config = dict(
    num_hidden_layers=8,
    hidden_size=128,
    n_experts=128,
    experts_per_token=2,
    d_expert=64,
    d_shared_expert=64,
    hidden_act='swiglu',
    moe_layers=[0, 1, 2, 3, 4, 5, 6, 7],
    router_score='sigmoid',
    normalize_top_k=True,
    routed_scale=1.5,
    balance_loss=0.00105,
    balance_bias=True,
    router_bias=True,
    shared_expert_gate=True,
    init_std_router=0.00911,
    lr_router=0.00095,
    num_attention_heads=2,
    num_key_value_heads=2,
    head_dim=64,
    vocab_size=8192,
    norm='rmsnorm',
    norm_place='pre',
    norm_eps=1e-05,
    positions='rope',
    rope_theta=10000.0,
    rope_fraction=1.0,
    qk_norm=False,
    attn_scale=0.125,
    tie_word_embeddings=True,
    parallel_block=False,
    init='normal',
    init_std_qkv=0.0502,
    init_std_o=0.0502,
    init_std_up=0.0502,
    init_std_down=0.0,
    optimizer='soap_variant',
    learning_rate=0.00826,
    beta1=0.95,
    beta2=0.98,
    weight_decay=0.017,
    lr_head=0.0076,
    max_grad_norm=0.5,
    warmup_steps=200,
    schedule='wsd',
    decay_fraction=0.63,
    decay_shape='linear',
    final_lr_fraction=0.0,
    batch_tokens=[65536, 131072, 196608],
    max_seq_len=1024,
    doc_mask=True,
    train_tokens=522600000,
    max_steps=4490,
    dataset='wikipedia_en',
)
Below are experts of layer 4 (counted from 0) of a mixture-of-experts language model. Rows are named router (the router's row for the expert) and show model dimensions 0-127. Each number is 500 + 25 x the weight over its row's rms, rounded and kept within 0 to 999. Numbers have three digits each.
After each expert's rows: a language model's description of what the expert responds to. This comes from a sample of Wikipedia text that the model never trained on.

# expert 62
router:500514462491468467485500488497515485506523476524427553502528507512507505480464525443500480544477500491514513475463430519475515519515526523564491502485502570492518485499472510470520477453493497522509483487482516500530496481519514517493499489529537482511469496506487477521465486467487529524466485471476492495486492512493471502474487472508535475470495506555523533453518492460496480488488
Commas. Commas and comma combinations like ")," and "\"," after nouns or numbers, before and, but, which, with.

# expert 15
router:510512492487527499503498534485480486524479479467467501484562546503493504508508501488514478509504523411492484480494495534475520475486537529494475507482488493527511477476530487492484481493476525491509510499506522466476558496471500534451455524542539471494504544476500495525478473512523512478475455496489519494472483464489502534533485526478526548489531509547478501461550487511520474477502
Mid-word syllable pieces. Middle syllable pieces inside long words and foreign names, such as relat|iv|ism, assim|il|is, Bragan|ç|a, Nid|ar|os.

# expert 11
router:478552531493490491520469568509508506500518500493502531479485484463509521477500487490517489527532491432502513464475473513491477486533529538470480504508526498505501497488537506512469493509464503500521496495535536505496461502492562509492448479534550505474497494476453529511456446521529515513514501497502500463497457468501494486523532500505530486519506557505494519512524430490502484482488
Final year digits. Last digit of years and other multi-digit numbers, often in tables and date ranges, as in 200(9)–10, 201(5), 197(8).

# expert 29
router:509500498496476486516462504517499463470522516499494536494488500496489525520515502475514468487518538469468512495517487501493488458518482530512467499483479528502532512527539509490468475460472534514500491536479560459471513439526510538540496522516557480481541497514478525503463443506532454521500509485460516487463519519486507525489517509474493502505528506519473545525541478463519483519453
Person name continuations. Pieces continuing given names and proper names, often at an article's start or in species tables, like G(ordon), Thom(as), Robert, Santa.

# expert 6
router:480518497500487422482455504460463505496505510496480528449478480493510484473463488519515462505513511439535494480456489508530523482493476506468523502491519574484499471495467538498514525470508525532539463518527548480475496487481517521520500523496548468496480494501471490511474501500534469520485456485468519468529516484496507509506532478465522480503504522533502518486515495472522481457503
Closing brackets, quotes. Closing parentheses, quotation marks, brackets and sentence-final periods, often right after a year in parentheses, as in (1952) or "tears".

# expert 25
router:515524519445497534502484505472492459503512443526483500508490467542504484499494512507501492488520483525499461482463511508527500498518528546494490482434531527526523450578533518516525468526529472486517487531519534482493513492507509515498483469508519478501529533467481482551513487456541514502516500492504556473474502524503482480454539487494506515479539484515484515486521479502544486494510
Infobox list dashes. Line-initial hyphens starting infobox fields after a line break, such as "- Branch/service:", plus table bars, bullets and section markers.

# expert 21
router:525548491505527482531490537531518493481494496480484505521522503523481499479483517500495484525482503489479466442475450505512493471575461493532489436468508517483491491552545490493476468490453518486497496486515511473509496481476526541512488503485502468495497530492437520510473493481524475502461505441481537503493488488475452472489485488475478494487507517517498529475511459453515483478481
Space before table numbers. Bare space tokens before numbers, mostly in table cells after a pipe, as in | 12, June 24, 2017, US 17.

# expert 34
router:491549486476524499476481523492469455505505487474484546531538480508498501480476515503467485552554508487485467480464496509513506438487521506508464515490499482555489467502553522503527487441534539487544501490509526480482522491499499515519480494481493499468492510513500512492484492498538513485469471504478526448512460512488489452532497511498557486531514509495523504499497458486478496445466
Word-start c and prefixes. Word-initial pieces, mostly c/C and prefixes like un, ex, re, ext, ret, such as "un-official", "ext-ensively", "ret-ailers".

# expert 20
router:502518493490530504506507508511484499453534447496497508517513491553506500496545550497457501547477516469521481498504487533516517496489487505478503470447494497534517427508504528463514516469484494480548467490497524514468521489490493504513479544501514468494501485447462473504472446502525486486450460510468503498478517520520543495530519493513513552506482553524512537510478501491511517501529
Sentence-final periods. Full stops ending a sentence, often after a plural noun or year, including variants like ". ")." and ".\"".

# expert 47
router:537502479511485464496512509524500473491528538479499502494516530509466510479494494496517475502542483511511479502483490505502512462567488514496476448501521503500525450499521511515519479497441531482464503476533509468473494496475541521488471522499470458465517483500457519497460447495512443498511501498489530441514490528445472484477501494475495474501532525511492549510515452466516503528461
Digits in codes. Single digits inside route numbers, catalogue codes, times and table numbers, such as Highway 4(7), US (7)6, P3(5)1, 4:(0)8.

# expert 1
router:544489551431476485506464517488502478477492507477486495504500505533473539508536533513519500512529510494486513534519486483473495451503461538518513505460518546495520505533515541498477504510449527494529518479530520494519505453497531512487497499506548510508529511532488514523484478475522476554475491523451512451502515527497507471450495517478476525522512510530472470491536492447508486522505
Surname-ending word pieces. Final pieces of personal names and place names, often before a comma or parenthesis, such as Nag-gar, Biedenkop-f, Wend-ell.

# expert 2
router:520537452509466472501462531503469490510495483539479491510508489507493513508492540463527495530544517496482493509532489497527484427560469502473525518458514505485504439534518507506522504468486499509526494512532503487487510511498530530473479538512491495454482500497464537496480503482523506503486508434486510467453470488512446455474522488481532488533489504467498488486512509461526500481470
Single digits in numbers. Individual digits, mostly the first digit of a number, in dates, scores, vote counts and table cells, such as March 3, L 67–87, 1983.

# expert 13
router:490495480482552457522496518504456502479487516481495511481512500513506489483523564498511479508495511476496501484484478551531493494518491527510522523511496503488523413502526469479523498453499524507554502502528529481500484480525494528486505530486522463467506499476478540488466508503497453526479465439498492471487481479471492450462500529470543513495522491525510526471559477497497472479510
Opening parenthesis after names. Opening brackets, mostly the " (" right after a person's name or headword before born or dates, plus table bars and semicolons.

# expert 45
router:473525481487462460494515520474499466511532506531511528507516513506532499470502550502500450571471470519474466459501503535477502473545485561487519447476493513477528480532523499500503470467473495490524451515520519507488469513527506517549468492498521494485506490513472487564512494498479507493453517508493483485524473511512509481487518524536513510508506510520501498522566453482486486491493
Hyphens in compounds. Hyphens joining compound words, like present-day, long-distance, multi-story, plus some mid-word pieces in numbers and names.

# expert 5
router:464539505515519481488464511478497437471507464518464489459478488514504488500495534467466479568521473472466457492523445533521517483518498487523469484522510504481542487548540467510466502484518485485539452497526502476494490474519509515500470537499479477489518511471453498503469461516501514510483470495508530485472506479471502516479501525527536469488552504511525500502523467498503479482477
Capitalized line-initial pieces. First capitalized word piece opening a line, list item, heading or table cell, such as S(andra), G(ames), N(ote), P(andarus).

# expert 14
router:522544492506520462498503524487500506485533502493501519503497486483499479491513497479460471513469513460465527440485474519499495512511488566531529486479480538492469519545500536510485503461515503504530491529494519511489475509498544522515470570492548459453501479533443497505486485519512458516529484479499538501479517508499481503491498491467506532537540539467488534512527476506547497476499
Table cell separators. Pipe characters separating cells in wiki tables, mostly after a number in sports rosters, results and rankings, plus occasional colons, semicolons and dashes.

# expert 42
router:487524517464488427493495524463503467467502479514499524514535507520513520476501509518476475513513497476478466448486477485500453508512481512464463491480488495496506461556499535478489499480454519483548489486482532450500519497496518515495496511490511484489525542498451526530484460504502494506525498486506528511524481493457461452475459526501527549514474516489529520461532482505544498460492
Space before numbers. Standalone space tokens in front of years, dates and numbers, as in "in 1948", "On 19 August", table cells "| 60".

# expert 55
router:522504515508517476473490519510478478465504478502439548486486497495522491530542509470512488524484534482496475491467497526472524500508465508474513502492484479555482510472541511483477498486479535481539455527479540472478532483521513509526491532451511461466472513530489512478455497492495451480508509467472516464470479499496467453501510514472535457536513517517490497450510485487553495479477
Linking prepositions. Words introducing a role, name or list, such as as, by, including, called, known as, and colons before quotes.

# expert 44
router:497491555476519483504497515499485475519522494526478500528481499493492491501548483481466439523497514475514479463496490510505473453514468524509538471495532557462559512495516497505513458492521468513506472546499502516527467494492541527555508533487482479503449464478478492551501493487510492565513498480501539441521528510495476461462500492523491487504529497500497505520519497485516490523480
Second piece of names. Second piece of proper names, often foreign, right after an initial letter like B, P, C, such as B-ie-ber, K-ow-loon, P-elle-grino.

# expert 52
router:476502523487491480478477543504519488522514481526458502508522530545539477484494499483521505491486475506486453498489453488527528491569460526478505506486548503518536510490473487509548484481501524486515496502532537470542458508505518511502486510488561460490520499508482479531461498515503487538497496422477511467494514484478491472501504500470546473514558499490454535502497492483493476512500
Vowel pieces in foreign names. The letter u and similar vowel pieces inside non-English names and words, such as Virt-u, Sab-u, VT-u-ber, Ph-ani.

# expert 51
router:525521494520532487507486519487503424517542477477451490517525511502511484516523519441469463526537479472469457514472473500485545443483501492545539506474484487478525485525522481506516508511468460504507447479487503509496495533511521506495508538537511502466488514486490502501486507514512505557498488487508537480516492488446478490475536475501510533511502550524527491516502488475555492518496
Word starts after hyphens. First letter or piece of a word right after a hyphen, quote, or parenthesis, such as blue-g|reen, avant-g|arde, Blu-ray, "G|old.

# expert 19
router:510537452478489477479473498528512467469519477488436573481513508501508489468488518474487510549499517443484511465500480522508514498524502511508480511513474496456479496555531519523457470526517550507514483499506529497511482445509504494537504517503515479475505508479460552494518472500507459519501506505479524488491504488459462489458498493510535532494511500495488514505498468505563506488452
Single capital letter starts. Lone capital letters beginning a name, code or abbreviation, such as asteroid designations like 2010 EO, plus initials and FIN or Lakas.

# expert 7
router:513578477514450502531492521545504491489511471535460542481493479491524537505469537486538493516532496502507493498524509515551508482523499496506510453489481509461509493541539506512503489510526474537486476538514576491533464505505521513514500512472535463487485469479452519520480482518505477493461482454485498467504513475464516499485516481528511528498506511513529499509510480487535465480468
Table and title openers. First word or capital of a table cell, title or list item in award, election and discography tables, such as Nominated, Won, The, Set.

# expert 60
router:482556515499479475527488508528513472496520503530476509478516512494520474499494534520503478486520486474498508515497479523523525447497493506484526514482503529502489511500472497443466483511468450523484511527494526495516501484449552525492464492477526483456475497515436525518466450479506447517477453503485518479524483477525505470479477487479491560502494519517532506466511463455489500479452
Competitions and seasons. Nouns naming sports competitions, awards and elections, such as World Cup, League, Championship, Grand Prix, season, election.

# expert 17
router:528500497532501505488509572497497491488496509526487509453519489491492478485533502492498495502489530444503514470495453523503468462525523535514511523491517495529543498505533482517489457509480525476494467508502539499543479530490514531522484500518554490466539464499497501517475466467540495500458496466458508490509462503531500488478484546495550541500520505519504500504551476451496457531527
Foreign name endings. Word-final pieces and vowels in non-English names, mostly Slavic, Romance and Hungarian (Székesfehérv(á)r, Pallacanest(ro), Timiș(o)ara), plus some "and".

# expert 24
router:552475498449527507500513500465472494504534473496482548540514506530492493528526527527465477517514473498489490486494462488484520496484489496447498502430494515469495439524508481492495473479508452555519498485523553498491464506494526509504479535503479477453516514502499540489454462519526461505491493460492504477506520460501484477524472506473505480512559473467478505473490512490518514503495
Auxiliary and copular verbs. Forms of be and have right after a subject, often starting passives: was produced, is closely associated, were largely, has been.

# expert 39
router:529492483509516439474470509523495506527469481518384504499502483515504499480481557486524482507494479454531508490501469515534510514511496512502479496460525539518541469504539496467460468463465500524513503517525523494483469497485520525478509493547509475468491484508491500494466489476502499506507514458480473459485485509502510485487492486488558477508519514526490531513540490479507501501450
Commas after names. Commas, often closing a name, place or parenthesis, before an appositive or list item, such as Jacoby, 1889, Dorothy Shay, vocals.

# expert 23
router:510534535503521491503474540508486473520509505483493561508517498550494513487498492447498493507519545465504467499474483563483499505481516528517502453482479483514506435507535486477474464502516488484491509573522556497491513512521522517480492553509529506510526493499468498525460474528531512480478520519500533496509501508509453467513542549505545479473504486467501488477502485475517478504490
Verb-governed prepositions. Prepositions and -ing forms completing a verb or adjective phrase, such as comply with, depending on, formed by, named after, using.

# expert 41
router:503504470520504475533512495502494467522535502493495556473508490536542476553475472529490503512509509472481529497457460542502526503513506560479466484446519495481521469499485508474462451518517538435536457537516525488510477480517537506501499542504499475471512482511495515490452458484515473509508499484487498500517474484505496498473538522514520534478520498493525531488487464466510512481471
Of and in. The prepositions of and in after a noun, introducing place, quantity or scope, as in tons of fossils, commune in, across the state.

# expert 38
router:469481541487549485535516554484463469545541471498512508500514488512471516506495488491450479515506547486513453450469468515534472429501483530507504472493483537502536494498496524505527437483536503477499512506504514491526517511487555507510474523513509493498532497525482487495473480491501494492510462504499469481495525516503506516468490535476550480473508539539490523491537472465507478502509
Mid-word consonant syllables. Middle pieces of long words, often Latin or Greek roots after c or ic, such as pharm-ace-utical, pop-ul-ace, sequ-enc-ing.

# expert 32
router:496536498507508493502440526531489453499497479494493501485516477533497469527513542502457505563536512441484492515505461493507489468507478535539502518510528530480502474539513563506535501472496481500514476489486546484541502523497531529514488561489505501466493512497507511518475510535519501547460460467492503452526502511480520487508478525501507486463537519514474524496516468491518476504465
Pieces after periods or dots. Pieces right after a dot inside URLs, abbreviations, decimals and initials, such as gov, com, T.T., 101.3, plus sentence starters like In, On.

# expert 36
router:504544503528518476504496515493507495448527480528497520506525485477463490488482516511526485510567497494521518465511451519469491500518454526534470502509516521513534508531537504485464465509483523499515445513459507497460507471474507518515486526547562510503495484443486503465430490508513479500483497483499507512466461486520473476498495528481500514476555517509488513512522490484557486519492
Line-start table/list markers. Pipe, dash and equals signs opening a new line in tables, personnel lists and headings, such as rows of rosters or results.

# expert 57
router:552547474471529481489527508514503469499508507529514512546523494528502498470512478493497461538494552477524505477451496523471487497516487554511524463491500550484486492535506547514493503516509500489506424527488522533493489519471509515509491535494494480486504489474476509543482487477492471507430513515504488486467466544469456485479496506493531524496493543510513515492525459479534479527497
Punctuation inside numbers. Decimal points, dashes, slashes and plus signs between digits in scores, measurements and tables, such as 31.3, 1-1, 2/9, 15+3.

# expert 59
router:518481472498472485494516491506494501474529507515471502501481518539523442521519521506508457540534532496506507489522486566479528459574489513494480457469540496479534513528552506477496519470452522503511448492511489470444479494484498538489527549484474457486494523548499521516505500509510487493492490492480549483506469514510490493515527477520510482521475524480520470472520479491495496507533
Word middles after S. Middle pieces of words and names following an initial S or s, like S(or)rows, S(oph)ia, S(idd)hanta, res(emb)lance, also and, for.

# expert 40
router:483507468521488483505480512481476494472535485493494499493497506517477505479471512514487494519483542445498503450509461551497508492515482512521530493462466508461495495562508558449532499468518494482518532483478514507541478491485533523510446522488523491503472487531434511499480492501491472506471481454455539463475490512478495487486502501531488492489566527494479499506494494475554489488523
Table cell separators. Pipe characters separating cells in wiki tables of statistics, results and election counts, especially after numbers or empty cells.